Experts of a small language model.
Experts: 176 SwiGLU neurons an expert, a softmax router, a shared expert of 512 neurons.
Training: a variant of SOAP for the experts, 392M tokens, 5974 steps.
Below are experts of layer 10 (counted from 0) of a mixture-of-experts language model. Rows are named router (the router's row for the expert), gate (a neuron's input weights, with its number), up (a neuron's input weights, with its number), down (a neuron's output weights, with its number) and show model dimensions 80-159. Each number is 128 + 32 x the weight over its row's rms, rounded and kept within 0 to 255.
After each expert's rows: "comes before" lists some tokens at least twice as common just after its tokens as in all text; "mostly gets" lists some tokens that are sent to it at least half of the time. This comes from a sample of Wikipedia text that the model never trained on. Tokens count by the router's weight.

# expert 4
router [155 133  99  94  79 124 150 139 140  86 214 158 115 109  82  96 114 152 132 128  93 152 116 128 181 185 194 111 123 121 138  99 120 113 110 208 156  41 187  95  97 135 168 171 115  58 154 147 160 141 126 108 169 156 162 139 122 145 107 145 145 110 114 145 130 138 147 179 128 149 148 178 144 192 149  58  73 142 162 150]
gate0 [102 129 118 163  91 111 122 160 120  93 103 202 143 108 116 111 131 148 136 144 128 133 150 136 103  89 137 209 103 125  86  90 135 159  90 160 180 130 120 127 130 157 119 106 191 176 146 139 138 104 132 166  87 125 154 147  78  98 119 106  77 157 175  85 150 133 140 134  95 133 160 121 159 105 173 102 207  76 111  94]
up0 [102 150 163 138 187 157 142  97 134 148 176  69 131 141 173 162 159 157 104 113 134 163 126 167 141  97  90  65 198  90 170 179 150  90 136  96 125 122 142 153  70  94 150 207  53  89 150 105 110 128 126 128 160 129 134 128 166  86  92 191 153 100 113 156  87 141  61 146 195 183  80 127 126 143  38 137  80 127 128 148]
down0 [113 152 156  80 186 116 108 133 102 135 165 250 125 126 128 120 138 106  90 102 102 159 121 174  94 168  86  75  68 191 123 136 176 159 132 170 129 155 121 187 137 145 126 108 149  91  97 169 133  80 133  91 121 104 111  84 154 134  89 145  94 132 136 135 101 140 109 163 172 189 172 116 101 156 183  88 115 143   9 159]
gate1 [131 119  93  76 105 122 149 179 148 166  85 135 172 132 130 167 151 113 124 102 142  84 123 102 145 160 141  83 139  96  93 171 118 129  87 143 165  57 121 175  98 161  42  99 131 112 146 119 109 152 139 155 152 143 106 122 117 111  81  89  93 152 153 159 151 108 132 185 116 122 153  97 141  76 118 126 162 124 156 131]
up1 [ 94 103 147 133 177 147 135 116 108 118 149 212 104 187 137  98 162  91 120 142 122 119 114  73 115 153 119 149 118 129 176 153 116 130 136 163 149 194 140 142 156 109 143 119  96 227  97 102 115  89 172 102  46 159 188  97  73 108 153 155 132 137 150  78 140 143 123 125 148 132 130 127 124  85 135  95 113 180 152 136]
down1 [139 132 155 176 127 119 128 148  98 132 115 111 123 125 133 126 123 155 167  93 130  68 160 120 164 167 116 112 116 114 133 147 154 158 140  66  56 151 167 153 171  97 131  89  75 137 148 157 167 128 144 132 154 128 140 126 127 220 104 115 126 148 196 130 140  69 109 134 112  78 154 125 109 198 132 163 153 163 188 118]
gate2 [168 182 155 123 140 122 170 123 167 125  82 112 139 146  78 125 119 134 140 167  93  88 141 121 136 109  92 119  82  89 116 149 145  87 100 100  96 150 159 119 154  59 126 151 133 165 125  98 109  67 137 118 133 128 132  76 147 168 163 204 134 103 126 103 117 161 129 160 104 174 144 153 139 107 131  87 111 117 111 191]
up2 [151  49 212  96 149 182 168  88  93 194 154 134 142 139 112  91 161 120 151 121 125 155 121 137 112 130  90 151 187 113 149  55 130 179 156 150 184 139 103  78 181 162 118 126  89 136  50 141 116 159 120 184 159 115 134 143 117 153 119  58 132 123  84 106 123 118 149 103  89 112 140 126  74 102 164 137  88  97 103 102]
down2 [ 96 127 212  84  92 130  82 127 114 146 142 130 113 118 172 142 119 103 131 101  96 122  87 155 113 142 105 135 148  97 145 134 172 150 130 157 174  82 151 127 134 159 139 102 132 115 139  90 126 107  83  99  97 122 125 115 109 120 100 170 142 129 159 153 128  77 109 161 117 108 141 135 125 192 104 166 147 138 122 142]
comes before: " be", " to", " not", " have", " the", " make"
mostly gets: " would", " could", " may", " will", " must", " should"

# expert 27
router [ 89  97  95 103  94 163 156 106 156 104 166 140  97  91 129  77 168 119 102 108 110 188  99  61 173 135 168  74 178 133 163 107 118 113 141 154 166 120 158  85 123 146 140 157 112  79 141 147 145 149  96  87 122 160 141 139 115 171  99 131 171  83 119 173 133 153 128 172 147 139 158 169 102 187 115  82  97 120 143 158]
gate0 [172  76 133 169  99 128 127 102 153  98 114 119  94 169 129  74 148 140  98 107  77 133  96 113 183 136 150 125 149 158  78 123 123 176 102 128 164  94 118 109 157 108 130 117  78 114 143 179  62 128 114 111 137 103 169 124 127 170 128 175 102 126 122 122 126 150 142 130 166 141  94 138 142 136 146 119 117 179  55 158]
up0 [136 143 117 153  79  96 130 171  85 148 141 212 128 142 140 144 163  81 114 175  92 131  78 101  88 142 111 112 181 142  39 204  86 167 156 130  67 151 185  74 159 174 110 117 127 154 133 129 109  63 114  75 147  91 150 122  65 156  90 128 143 149 110 132 131 145  57 142 123 131 119 106 145 153  89  92 132 152 107 144]
down0 [127 161 120 158  87  99 142 177 128 123 189 114 137 111 122 198 103 113 140 129  87 101  90 149 169 170 118 138 116 177 115 160 142 119 140 129 114 144 122 113 201 166 132 187 192 142 153 131 100  98 130 104 145 167 126  99 168 165  99 183 136 112 157 133 129 116  78 107 155 176 110 115  96  52 138  82 115 129 155 131]
gate1 [167  76 185 146 152 148 173 146 135 112 158 131 113 124 151 131 110 140  85 137 107 122  60  76 137 144 132  80 134 123 131 130 125 112 125 124 118 115 160 108  78 113 144 152 122 156 107 169 182  98 177 111 101 120 153  95 132 148 106 146 203 183 108  88 173 118 113 172 123 106 151 125 114  94 139 134 126 132 144 140]
up1 [144 148 155  94 197 139  95 111 115 125  67 141 185 123  82 123 102 109 112 150 107 153  65 128 138 135 130 122 118 137 151 115 155 153 145 101 143  32 154 155 167 162 109 146 147 169 173 120 142  75 137 204  95 182 164 134 138 177  96 167  98 155 147 130 143 130  76  92 117 151  66  73 120  79 144 180 104 157 135 123]
down1 [ 56 134 107 127 112 102 125 116 122 168 105 139 124  99 177 107 158  83 191 107 139 128 112  64  94 162 128 118  48 137 178 107 168 205 132  73 206 143 148  92 129 136 130 178 157 153 101 208 118 162 112  87 115 114 112 153 130 153  48 149 115  44 105 111 147 120 112 125 156 124 171 106 135 115  95 109 121 129 117 169]
gate2 [103 179 138 127  96  99 131  76 104 140 106 148  81  91 163  90 148 111  95 144 105 142 112 115 111  90 115  82 124 157  84 176 101  62 165  52 136  88  99 163 116 110  82 191 151  82 155 113 142 119 187 132 126  63 152 130 178 157 111 189 132 152 113 126 183 190 150 124 167 161 126 121  84 128  65  99  86 108 204 153]
up2 [162  47 132 133 130 105 151 123 147 141 136 137 172 162 135 120 127 129  99 119 187 125 132 105  94 191 121 167 148 117 111  93 157 129 136 185 137 125 113 132 133 145 121  46 130 181 133 162 175  95 151  96 108 167 141  60 138 125 138  63  77 144 140 128 100 106 136 166 125 109  94 118 120 116 132  83 134 168 137 115]
down2 [ 69  55  94  91  90 141  68 165 111 193  85  81 174 106  55 131 139 143  99 206 199 142  84  87 124 156 119 130 142 131 104 170 134  82 160 138  80 116 139 157 136 155 192 184 154 109 122 121 128 152 122 120 114 115 136 170 156 119 140 150 166 150  98 116 131 113 175 171 166 116 123 149 112 127 151 167 144 121 118 108]
comes before: ",", "s", " and", ".", "ed", " in"
mostly gets: " inhibit", " consist", " depend", " birds", " feed", " animals"

# expert 26
router [ 89 105 114 124 102 132 137 126 185  94 132 157  75 108 107 102 195  96  98  97 102 156 139  95 141 170 172 109 105 139 143 116 101  92 156 136 114 111 172  83 118 178  99 108  52 119 112 180 106 162 106 128 160 195 133 175 132 159 100 128 169 125 127 118  95 133 152 193 173 194 143 102 176 142 153  66  94  83 199 182]
gate0 [144  94 120 107 147 106 102 117  98  66  86  93 119 124  83 105 183 100 209  84 134 185  49 143 162  80 130 117 130 168 160  98 103 135 154 145 103 109 126 141 119 164 128  58 122  79 123 102 166 125  95 134 154 126  61 125  81 230 136 185  92 105 134 124  89 148 160  80 104 118 143 145 164 136 135 147  97  84 121 138]
up0 [109 155 143  66 146 150 154 156 148 164 169  89 115 182 181 120  95 154 138 131 148  81 141 132 119  90  99 135 143 101  96  96 133 142 109 163 132 144  91  97 121 117  82 135 103 165 122 120  99 165 181 100 146 115 131  97 128 104 144  86 153 141 166 143 142 132 110 103 133  92  87 186 187 140 119 138 160 223 137 227]
down0 [ 79 132 107 103 111 148 161 168 139 161 178 115 145 134 117 172 145 116 148 238 132 106 137  84 140  70 123 185 175 134 144 181 126  60 158 140 128 117 143 170 157 136 156  99 120 145 166 121 141 200 148 112 116 198 125  62 129 139 116 152 122 150 104 109 159 162 174 119 112 124 142 121  36 103 157 148 166  92 141 132]
gate1 [ 85  42 144  98 133 134 141 178 107 154 130 164 130 132 134 164  84 135 150 125 156  81 100 132 137 112 170 164 127 167 147 140  90 122 132  79 126 133  85 160 102  88 143 137 176 179 133 151 116 110  94 155  88 126 147 180 118 127 102 119 148  88 121 168 134 166 110  81 143 178 159 113 118 147  53 124  80 194 158 101]
up1 [181 150 176 140  96 162 124  28 125 106 150 137 132 153 139 109 120 191  92 110 139 151 113 109 146 112 119  82 140  71 130 115 132 121 143 121  90  81 178 173  83 118 124 178  83  98 179  59 138 173 121 116 117  96 161  83 148 172 115 143 136 145 144 119 180  90 162 192 137 131 100 110 169 104 147 139 122  91 160 145]
down1 [100 107 101 170 130 142 108  99 117 181 142 153 136 102 155 123 109 178 133 154 173 130 138 140  75  76 141 137 171 178 143 126 119  96 179  97  54 142  75 150 141 128 155 122 116 117 126  96 146  71 153  81 134  79 145 130 108 113 157  99  82  81 179 183 180  70 139 167  60 130 143 100 105 183 173 134 127 126 115 120]
gate2 [ 60 111  87 113 112 146  97 120 152 178  90  82 140 128  98 102  88 110 104 121 162 138 150 161 123 117 142 151 169 167  92 166 147 129  95 150  92 155 156 145  75  99 135 146 144 168 174 129 161 110 147 131 156 151 130 149 103 165 151 170 131 165 158 142 125  90 128  84 130 138 158 102  84 171 134 165 130 166 128 134]
up2 [102 129 152 129 169 106 104 146  99 108 118 115 137 156  81 132 116 100  95 137 130 146  61 133 153 134 168 107 146 121 182  64  76  93 123  92 111 159 166 150 161 178 130  72 129 118  77 181 110  91 116 113  92 135  18 122 103 169 174 129 130 132 140 100 137 152 156  79 133 111  87 164  89 103 102 149 140  94 175 128]
down2 [ 98 101  83  99 160 116 141 123 126 129  92 157 142 147 215 136  72  74 145 191 142 126 161 166 156 120 170 167 129 101 113 168 116 125 144 170  98 124 189 117 113  52 165 111 115 127 130 123 103 102  50 108 120 120 143 145 119  72 174 128  80  42 134 133 154 121 120 126 116 192 154 126 107 113 159 169 147 136 147 122]
comes before: " |", ":", ")", ";", "hylum", "):"
mostly gets: " Apps", " Binomi", "hylum", " Goals", " UTC", " Candidate"

# expert 24
router [ 77  77  81  97  94 161 164 115 139  97 161 145 100  86 138 102 156 142 108 136  78 171  90  69 168 156 167  86 158 150 171 104 112 133 183 164 184 114 127  95 139 127 133 170 107  84 118 143 150 151 100  52 132 152 139 126  85 179  88 126 178 117 112 158 117 169 121 169 148 140 167 187 100 186 121  77  90 102 159 169]
gate0 [ 99 137 106 136  89 131 157 165 166 116 169 149 123 123 146 124  56  90  66 129 124  37 134  74 137 160  90 140 193 130 109 126 132 157 150 125  88 138 120 174 106 148 194 154 136 206 176 170 120 180 173 128 136  75 150  70 109 119  97 111 136 111 165 110 122 121 133 168 161 133 145 132  91  91 128 113 130 119 117 103]
up0 [105  94 126 145 142 125 112 156  96 104 124 123  72  56 114 109 189 176 168 216 122 165 181 120 160 116  75 141 164 204 158 106  93 119 106 155 142 147  88  88  91  86 124 105 185  91 132  97 148 142 120 156 134 155 103 160 136 184 120 128 149  94 120  61 113  72 101  79  92 155 132 118 154 150 174 144 120 164 136 189]
down0 [144 133 114 106 147 118 136  98 103 145 101  93 126 105 153 139 145 154 123 106  99 136 116 127 151  89 121 114 125 173 196 139  96  91 123 154 158 181 133 132 178 112 120 128 140 100 149 119 100 111 103 100 122 109 166 179 177 127 142 137 142 129 122 113 134 123  91 105 127 176 111 100  97 160 137 168 116 100  99 124]
gate1 [143  39  51  87  88 179 168 163 163 150 138 170 170  49 150  91 124 118 123 132 140 150 165 176  87 115 131 126  88 150 126  76 124 142 124 127 101 118 157  98 166 148 140 157 138 104 117 119 152 171 139 145 139 172 210 141 168 121 126 139 154  91 176 131 143 125 140 102 111 102 133 126 145 154 138  68 154 126  90 144]
up1 [102 140 224 134  75 126  71 164 114 174 106 120 109 181 194 120 157 154 110 146 104 120 176 131 142 126 152 104 123 163  80 132 153 139 122 112 125 159 124 140  98 168 102 100 111 143  80  91 149  94 135 164  94 167 212 123 102 142 139 117 105 160 122 117 114  55 104 165 161 149 160 108 133 111 146  90  94 177 126 126]
down1 [159  82 110 187 161  76 202 137 117 123  87  76 136 130  96 100 157 108 105  88 168  93 185 147 128 173 150 103 149 108 110 198 121 185 121 124 120 205 115 107 117 141 169 179 167 146  72 155 133 104 160 115 105 186 114 159 168  79 117 131 118  94 131 155 133 113 146 172 156 129  78 159  46 130 175 110  90 154  89 128]
gate2 [144 104 116 179  90 126 122 109 150  90 139 111 170 125 111 170 107 145 171 112  80 178 140 137 120  77 132 115  97 100 123  74 128  85 185  71  65 160 175 115 170 118  87 135  67 144 125 104 155 156 129 121  93 164 112 179 134 103  97 171  57 110 127 134 161 121  79 146 183 222 116 100 128 149 137 128  94 137 140 150]
up2 [172 137 126 123 155 131 143 127 163 111 107 160 141 127 150  68 167 131 120 121 112 181 143 138 198 146 153 141 142 165 143 140 112 149  97 140 145 125  85 167 170 128 127 125 126 171 121  77  95 149 137 174 153 154 156  81 173 134 132 127 115 120 115 142 115 120 123 113  95 197 152 134 147 156 156 145 123 143 138 120]
down2 [127 140 116  81 130  66 128 142  90 117 126 102  92 110 178  79 112 151 138 122 119 110  80 134 142 101  89 131 140 130 109 115 118 153 116 139 116 177 152 152 139 105 210  62 136 184 177 175 134  95 150  69 127 145 167 140 137 122  74 150 125 180 133 130 179 143  82  70 153  92 184 162 152 108 111 169 149 117  96 141]
comes before: "|", " |", ",", " (", ";", " –"
mostly gets: " Nathan", " Ian", " Andy", " Emma", " Jones", " Benjamin"

# expert 16
router [118  96  52  52 100 106 182  97 108 129 159 137 172  54 153 122 111 105 140 163  79 130 130 124 175  94 160 103 146 169 131 174  99 122 127 150 151 104 152 111 105 144 119 114 112 100 128 118 107 161  97 110 124 166 165 139 118 192  93 129 161  98 137 147  92 149 130 228 134 139 120 143 104 132 109  88  61 113 124 186]
gate1 [ 85 114 155 144 104 134 120 115 109 138 142 151 167 170 107 125 121 108 144  81 105 134 177 159 144 129  85 155 127 124 133 152 150 135  92 132 104 135 115 100 208 195  81  98 115 120  99 148 136 174 131 126 189 116 181 198 137 160  85 119 192 130 105 184 133 156 142 155 136 169  81 111 139 117 141  99 139 102  61 109]
up1 [101 126 174 166  91 152 136 106  88 141 185 132 157 166 114 187 147  68 164  99 118 147 147 180 158 125  82 152 105 160 102 147 139 160 114 157 127 135 130 116 191 194  69 137 118  60 147 160  93 154  25 138 140  97 130 158 116 164 128 100 169 110  83 120 145 162 209 142 142 167 107  94 165 129 129 103 155 124  80  86]
down1 [124 165  98 141 137  66 153 154 168 103 112 141 149 151 169 155 145 167 210 158 120 140 162 130  72 139 160 147 178 155 115 118 140 115 115 125 108 109 103 147 121 123  90 146  98 128 114 133 164 134  71 161 117  69 158 177 123 143  76  89 103 183 205 113 117 195 130  96 102  80 164 131 121 129 146 144 155 155 140 116]
gate2 [152 146  65  87 130  99 104 115  96  55 158 132  88 149 111 151 130 161 139 168 115 158 123 108 141 186 110 102 156 188 153 141 115 117 116 149  70 184 151 157 122 146 119 137 112 136 128 130  98 100 158 186 188 122 161 127 110 137 140 109 153 137 160 145 168 140 160  59 110 142 130 115 141 112 138 121 188 139 131 210]
up2 [126 111 143 137  86 140  92  98 154 100 157 123 148 120 128 129 148  59 159 131 139 118  91  86  65 157 149  71  95  82 119 121 163 125 133 128 133 113 148 184 190 183 178 172 121 172 123  93 130 156 182 132 137  91 115 108 110  55 189 134 156 228 114 101 108 140 158  59 115 110 130 170 131 168 141 172 173 146 178  81]
down2 [ 91 108 135 110 125 121 164 108 105 114 149 169 157 121 135  99 212 187  87 132 123 164 115  73  84 168 119 123 128 109 136 144 119  92 120 127 104 155  58 112  94 125 125 121 150  87 173 100 125  79 150 169 180  91 115 157 176 119 107 131 159 173  88 143 112  53  64 166 134 144  87  75 155  63 164 146 154 112 110 157]
gate3 [137  71 109 156 134 108 131  99  73 107 119 125 118  88 152 160  85 155 135 132 107 161 142  88 166  98 156 167 147 112 132  83 136 131 139 105  99  75 147 160 176 116 152 105  89 103 125 171 113 163 124 160  86 133 129 149 113 113 136 183 158  66 166  82 124  94  94 148 167 180 169 158 121 134 127 122 108 122 105 140]
up3 [174 136 158 164  82 156 107 121 173 154 129 191 125 153 121 105 134 121  97 136 103 203 146 140 112  91 113 121 112 203  80  81 103 137  72 126 101 115 118  76 110 126 169 178 143 113 150 101 132 104 138 137 109 116  89 132 129 142 115 101  59 155 137  93 116 131 144  88 145  78  88 171  85 117 166 104  93 129  83 178]
down3 [106 144 149 139 167 116 143 153 125  65  70 133 152 124 161 173 123 124 124  97  62 133  75 168 163  85 142 134 158 101 143 134 140 105 133 139 115 143 154  91 135 182  89 151 165  95 100  58  86  92 120 160 134 135 158 201 133 134 108  93 104 243  87  91  77 148 133  91 150 156  82 123  76 129 161 159 137 101 101 133]
comes before: "\n", "==", " =", " ==", "com", " \\"
mostly gets: " ==", " ===", " ====", " =", " www", "Biography"

# expert 22
router [133 125 105 130 114 120 126 134 148 107 161 104  98  46 147 110 132 147 106 131 111 144 132  80 132 173 171 110 105 149 151  80 133 160 168 221 119 133 139 108 144 118  90 155  98 105 128 128 183 125 116 110 136 187 138 123 107 115  48 139 141 151 157 150 168 116  87 186 151 146 100 173 111 152 190 102  66  75 159 238]
gate1 [148 113 144 100 119  66 124 167 144 154  85 126 191 135 138 134 123  70 188 160 136  96 146 128 159  89 167 137  90 195 161  74 135 141  82 123 105 152 137 128 118 169 107 142 135 169  85  65  76 129 184 165  94 181 143 132 146 178 136 154 146 164 154 123 106 127 140 165 152 145  90  97  73 126 115 158  67 120 103 189]
up1 [ 78  88 109 134 156 181 161 171  86 100 151 118  83 107 137 150 154 142  30 149 109  87 118 141 138 122  54 114 137  61 145 217 108 112  94 156 169  97 141 160 166  96 135  57 127 109 130 171 124 210  74 129 182 102 114 128 132 126 143 128 115 145 122 125 159 124  91 184 126 133 125 121 167 129  72  68 174 103 171  87]
down1 [ 83  98 122 107  92 116 164  65 131  94  78 162 152  90 168 105 155 103 142 108  96 157  97 105 121  71 138 180  88 166 134 190 108 134 143 165 178 153 103 179 166 119  76 219 106 138 115 151  90 118 174  96 131 126 133 116 117 149 125 130 122 153  60  95 123 127 140 116 158 153 107 107 134  92 100 129 148 162  74 178]
gate2 [177  93 169  88 159  87  90 154 149  71 156 138  92 116 158  74  66 125  96 114 109 118  62 157  80 128 106 124  86 109 104 154 110 145 151 135 124 160  96 179 174 129 153 157 108 155  79 108 120 129  99 121 151 161 161  85 166  56 122 131 143 157  93 167 125 124 115 130  97 165 129  88 183 209 133  87 119  81 119 125]
up2 [107 155  91 174 115 189 135 142  95 150 114 133 153 134 140 162 173 101 159 156 170 130 146 117 215 123 116 141 144 140 121 137 166 137 133 115  75  79 183  59 116 173  90 115 167 106 129 176 135 175 113 185 123 112  75 101 112 172 132 148 140 150 130  86  89 183 115 151 156  96 124 130 112  68  95 162 129 175  95 147]
down2 [137 104  72  80  51  97 147 128 132 121 164 138 137 130 109 116 118 192  94 155 108 103 131  56 130 118 137 177  71  98 103  78  96 136 126 157 131  61 141 172 113 127 128 176 200 124 118 125 151 153 119 142 104  80 134  66 108 160 177 110 121 160 158 114  84 175  94 120  92 159  84 140 129 143 124 150 185 133 156 138]
gate3 [176 168  79 146 101 134  78 189 134 176 135 108 181 102 172 171 128 151 141 112 196 110 125  63 165 162 101 166 160 112 132 151 122 120  63 153  85 146 118  77  88 129 121  90 123 228  95 124 203 149 114  60 114  83 145 176 123 109 140 149 169  77 129  95 162  81 124 166 102 124  74 155 118  98 132 125 154 107  99 160]
up3 [170 130 173 183 107 139  66 119 149 122 184  63 162  91 158 160 116 130 142 118 134 137 121 113 180 114 137  96 124  92 162 155 130 190  37 135  71 152 127  89 151 114  76 122 128 121 145 100 187  87 139 127  87  83  66 153 144 100 123  90 172 146 110 111 151 141 142 143  98 119  96  88 110  93 168 119 125 148  72 183]
down3 [135  91 112 137 121  85 137  88 102 108 161 105 172 130 155 120 155 102  67 146  94 135  74  68 126 121 118 124 104  96 120 111 176  64 153 131 142  75  90 124  99 112 107 105 131  85 137 100 148 106 151 176 108 146 114 129 142 158 138 138 167 116 162  66 162 133 114 128  55 107 112 101 196 151 127 153 133 145 134 128]
comes before: "=", "==", "The", "===", "See", "In"
mostly gets: " \"", " '", " (\"", " “", " ‘", " ["

# expert 25
router [ 57 100 118 135  73 138 139 150 191  94 143 117 131  95 130  96 189 129 117 118  86 158  99 107 195 173 173 124 154 146 195 151 115 108 178 154 180 126 125 120 149 165 130 154 112 104 161 147 120 153 110  87 177 109 145 164 113 177 110 142 182  90 137 134  73 143 109 163 168 141 148 188 138 123 147 127  83 106 132 143]
gate0 [ 70 155 132 115 155 154 199 180 127 121  89  71  96 164 108 172 126 124 106 139 153 112 179  97 182 154 167 126 136 156  90 136 146  65  53  80 183 153 109  81  97 114 145  90 144 120 154 112  83 123 119 147 103 112 111 104 124 126 128  96 175 107 189 153  75 195 102 139 140 112 114 198 137 190  65 105 173 149 129 119]
up0 [151 105 140 124 119  96 155 148 137 157  56 106  97 166 101 144 158 141 132  68 139 112  82 109 117 178 116 121 109 152 109 132 103 121 106 110 140  89 135 116  69  71 176 144 109 150 125 188  68 160 139 150 125  82 125  85  64  98 125 163 187 122 159 194  82 146 123 144 118 145 139 136  44 215 145 128 129 138 193 113]
down0 [175 165 160 127  98 104 156  75 133 159 173 169 117 127 137 132  99 126 118 142  81 143 116 177 120 102  91  84 158  96 115 140 162 171 103 124 150 126 134 194 150  96 134 149 104 104 105 179 145 111 112 157 160 106 142 182 134 156 152 121 101  63  99 149 123 163 180 107  57  80  94 106  93 166 122 128 114  96 113 158]
gate1 [133 159 135 118  91 136 151 162 111 210 103 143 143 221  89 109 138  63  94 158  76 111 155 109 144 148  83 110 133 165 103 102 123 139 145 105  93  93 111 121 118 116 121 137 116 127 142  81 105 101 113  81 130 118 147 110 152 159 137 136 122 116 209  55 131 129 160 131 169 113  97 157  99 100 157 132  86 178  72 109]
up1 [112 131  95 105 133 134  34 178 180  77 150 105  89 108  74 130 132 157  89 133 134 117 102 126 117 164 132 162 119 123 121 124 110 108 113 105 120 116 112 162  52 103 134 109 138 157  77 143 176 106 125 109 122 147  78 151 164 154 108 137 153 142 128 139 120  89 167 131 171 167 161 128  86 169 127  93 159 143  55 152]
down1 [144 144 143 157 119 116 147 110 196 140 124  85  96 136 120 130 160 166 150 109 167 122 148 212 162  77 104 163 180 211 149 105 136 129 183 175 157 142 124 156 153 105  82 120 182 125 135 126 108  69 136  91 157  61 137 148 168  29 119 150 147  65  93 103 198 151 108 116  90 161 180 134 157  70 170 149 159 126 154 142]
gate2 [134  81 206 174 116 141 118 197 134 127 116 182  84 120 136  96 158 111  90  78 138 165 121 108 124 136 136 119 104 128 101 106 120 137 130 148 140  79 143 134 127 118 127 112 107 137 183 137 159  27 159  74 148 143  76 129 205 203 159  61 165 120 107 135  90 129  58 127 105  90 112 129 131  90 148 162 141 114  92 177]
up2 [144 162 106 154 148 112 139  91  59 131 113 127 160 114 140 123 126 123 103 157 168 102  51 128 134 117 146  97 125 149 123 192 155 105  89  87  97 181 122 156 108 185 105  56 129 125 142 179 109 176  49 120  50 107 146 147 112 115  88 144 128 173 155 161  87 126 147 147  93 119 132 151  72 194 172 134 121 117 137 120]
down2 [117 128  63 153 148 138 112 120 149 119 117 130 147 188 165 141 139 132 159 135 107 136 119 192  92 241 165 119 133 165  81 104  62 197 162 103 136  87 111 133 109 134 143 181 110 104  59 136 107 152  49 136 123 110 130 103 110 138 110 172  96  88 197 104 181 124 126 147 202 130 183 148 148 125 126 116 135 145 113 168]
comes before: " of", ",", " in", " for", ".", " that"
mostly gets: " evidence", " images", " letter", " text", " notes", " article"

# expert 2
router [115 112  65  87  84 145 189 149 114  96 148 147 105  96 126 108 122 147  62 103 109 157  44  34 145 145 153  92 105 130 137 144 148 145 117 159 151  76 114  32 122 127 150 122 125 114 132 163 149 122  74 105 101 130 180 116 113 159  91 126 176 122  92 106 124 206 118 194 131 153 170 128 153 110 140  88 101 100 169 144]
gate0 [149 100 154 139  94 123 165 175  90 169 124 115 118 122 107 122 122 189  61 163  93 146 122 112  95 135 117 147 134 186 139  85 111  90 123 108  97 128 147 101 167 107 185 123  83 166 110 114 113 167  99 121 132 184  97 153 162 174 118 170  87 150 108 174 143 113 161 133 177 116 131 146 111 172 125 151 125 117 140 104]
up0 [113  81  86  78  95 129  57 137 104 128 167 190  73  88 124 218  94 136 129 140 129 177 155 163 160 165 121 116 127 221 125 126  75 216 153 109 133 130 123  92 136 138 131 166 104 114 133 148 122 123 102 144  85  98 111 154 145 109 114 142 159 127 122 135 203 120 107 115 139  84 125 122 165 200 135 151  98  90 201 165]
down0 [160  72  79 154  45 152  78 110 185 179 135 181  29 167 109 174 139 183  87 101  84 165 148 117 128 168 131 154 101 115 117 118 156 128 105 159 106 109 125 153 134  87  86 162  78 102 103 190 115 169 172 149 134  58 142  56 187 117 124 108 151 144 111 176 126 113 112 165 121 129 115 186 152  95 107 111 130 152 131 145]
gate1 [139 122 161 107 220  88 118  50 126  98 174 121 104 103 107 134  49  88 114 103 108 110  86 111 159  90 174 146  96 108  83  50  66 158 120 141 103 138 109  70  82 113 111 163 167  83 127 119 139 168 149  92 150 105 165 145 140 135  96 141 148 151 101 110  93 124  59 111  47 105 145 138 158  93 170 124 114 103 112 101]
up1 [130 131 178 123 136  99 118  98 128 126 154 174 140 173 120 118 101 127 117  90 118 133 140 131 120  83 153 115  91 114  89  58  80 177 108 149 103 175 130  57  65 131 117 149 124  84 119 122 121 130 173 132 115 115 144 166 144 127 164 119 158 139  68  98 103 114  70 109  75  97 127 121 137  76 173 135 104  88  87 110]
down1 [164 148  62  79 112 199  93 135 144 111 105 120 185 130 155 111 114 146 181 130 163 107 117 140 132 188 146 163 114  70 107  68  97  69 118 145 169 107 109 113  86 137  75  85 128  72  84 162 104 149 152 159 108 127  82 109 153 124 131 137 112 145 150 169 141 145 123 117 113 169 212 129 142  98 120 138 191 119 108 114]
gate2 [172  93 103 121 103 104  96 108  94 139 113  92 109 131 127 136 120  86 171 131 133 168 104 149 100 126  81 113 115 117 182 104 101  98 122  92 154  98 143 126  54 133 144 153 115 118 154 101  72 120 119 160 134 105  78 105  84 120 107 106 126 175 127  34 172  80 149 144 117  99 142 163 165  72 126  70 158 117 217 153]
up2 [157 170 137 162  38 124 125 105  88 156 104 107 122 135 163 158 131 116 131 114 145 130 157 118  81 159  60 107 124 117 135 108  58 152 119 137 123 107 120 144  93 147 125  68 132  89 196  64 178 129 126 145  76 191 177  91 168 144 153 166 124 180 181 165 114 123 130 148 133  89 149  26  93  96 161 118 121 148 133 107]
down2 [ 97 172 126  45 135  96  48 103 133 131 124 157  95 138 140 155 105 166 111 140  96 117 174 145 161 140  43 122 124 132  84 149 166 108 125 135  88 151 159 109 154 108 200 106 182  88 124 117 170 128 138 212  69 156 111 144 174 152 122 147 146 137 116 173 146 116 167  67 134 104 122 205 176 172  90  92  97 115 122 111]
comes before: " 0", " 1", " 2", " 3", " 4", " "
mostly gets: " 0;", "5;", " 1;", " 3;", " 2;", "1;"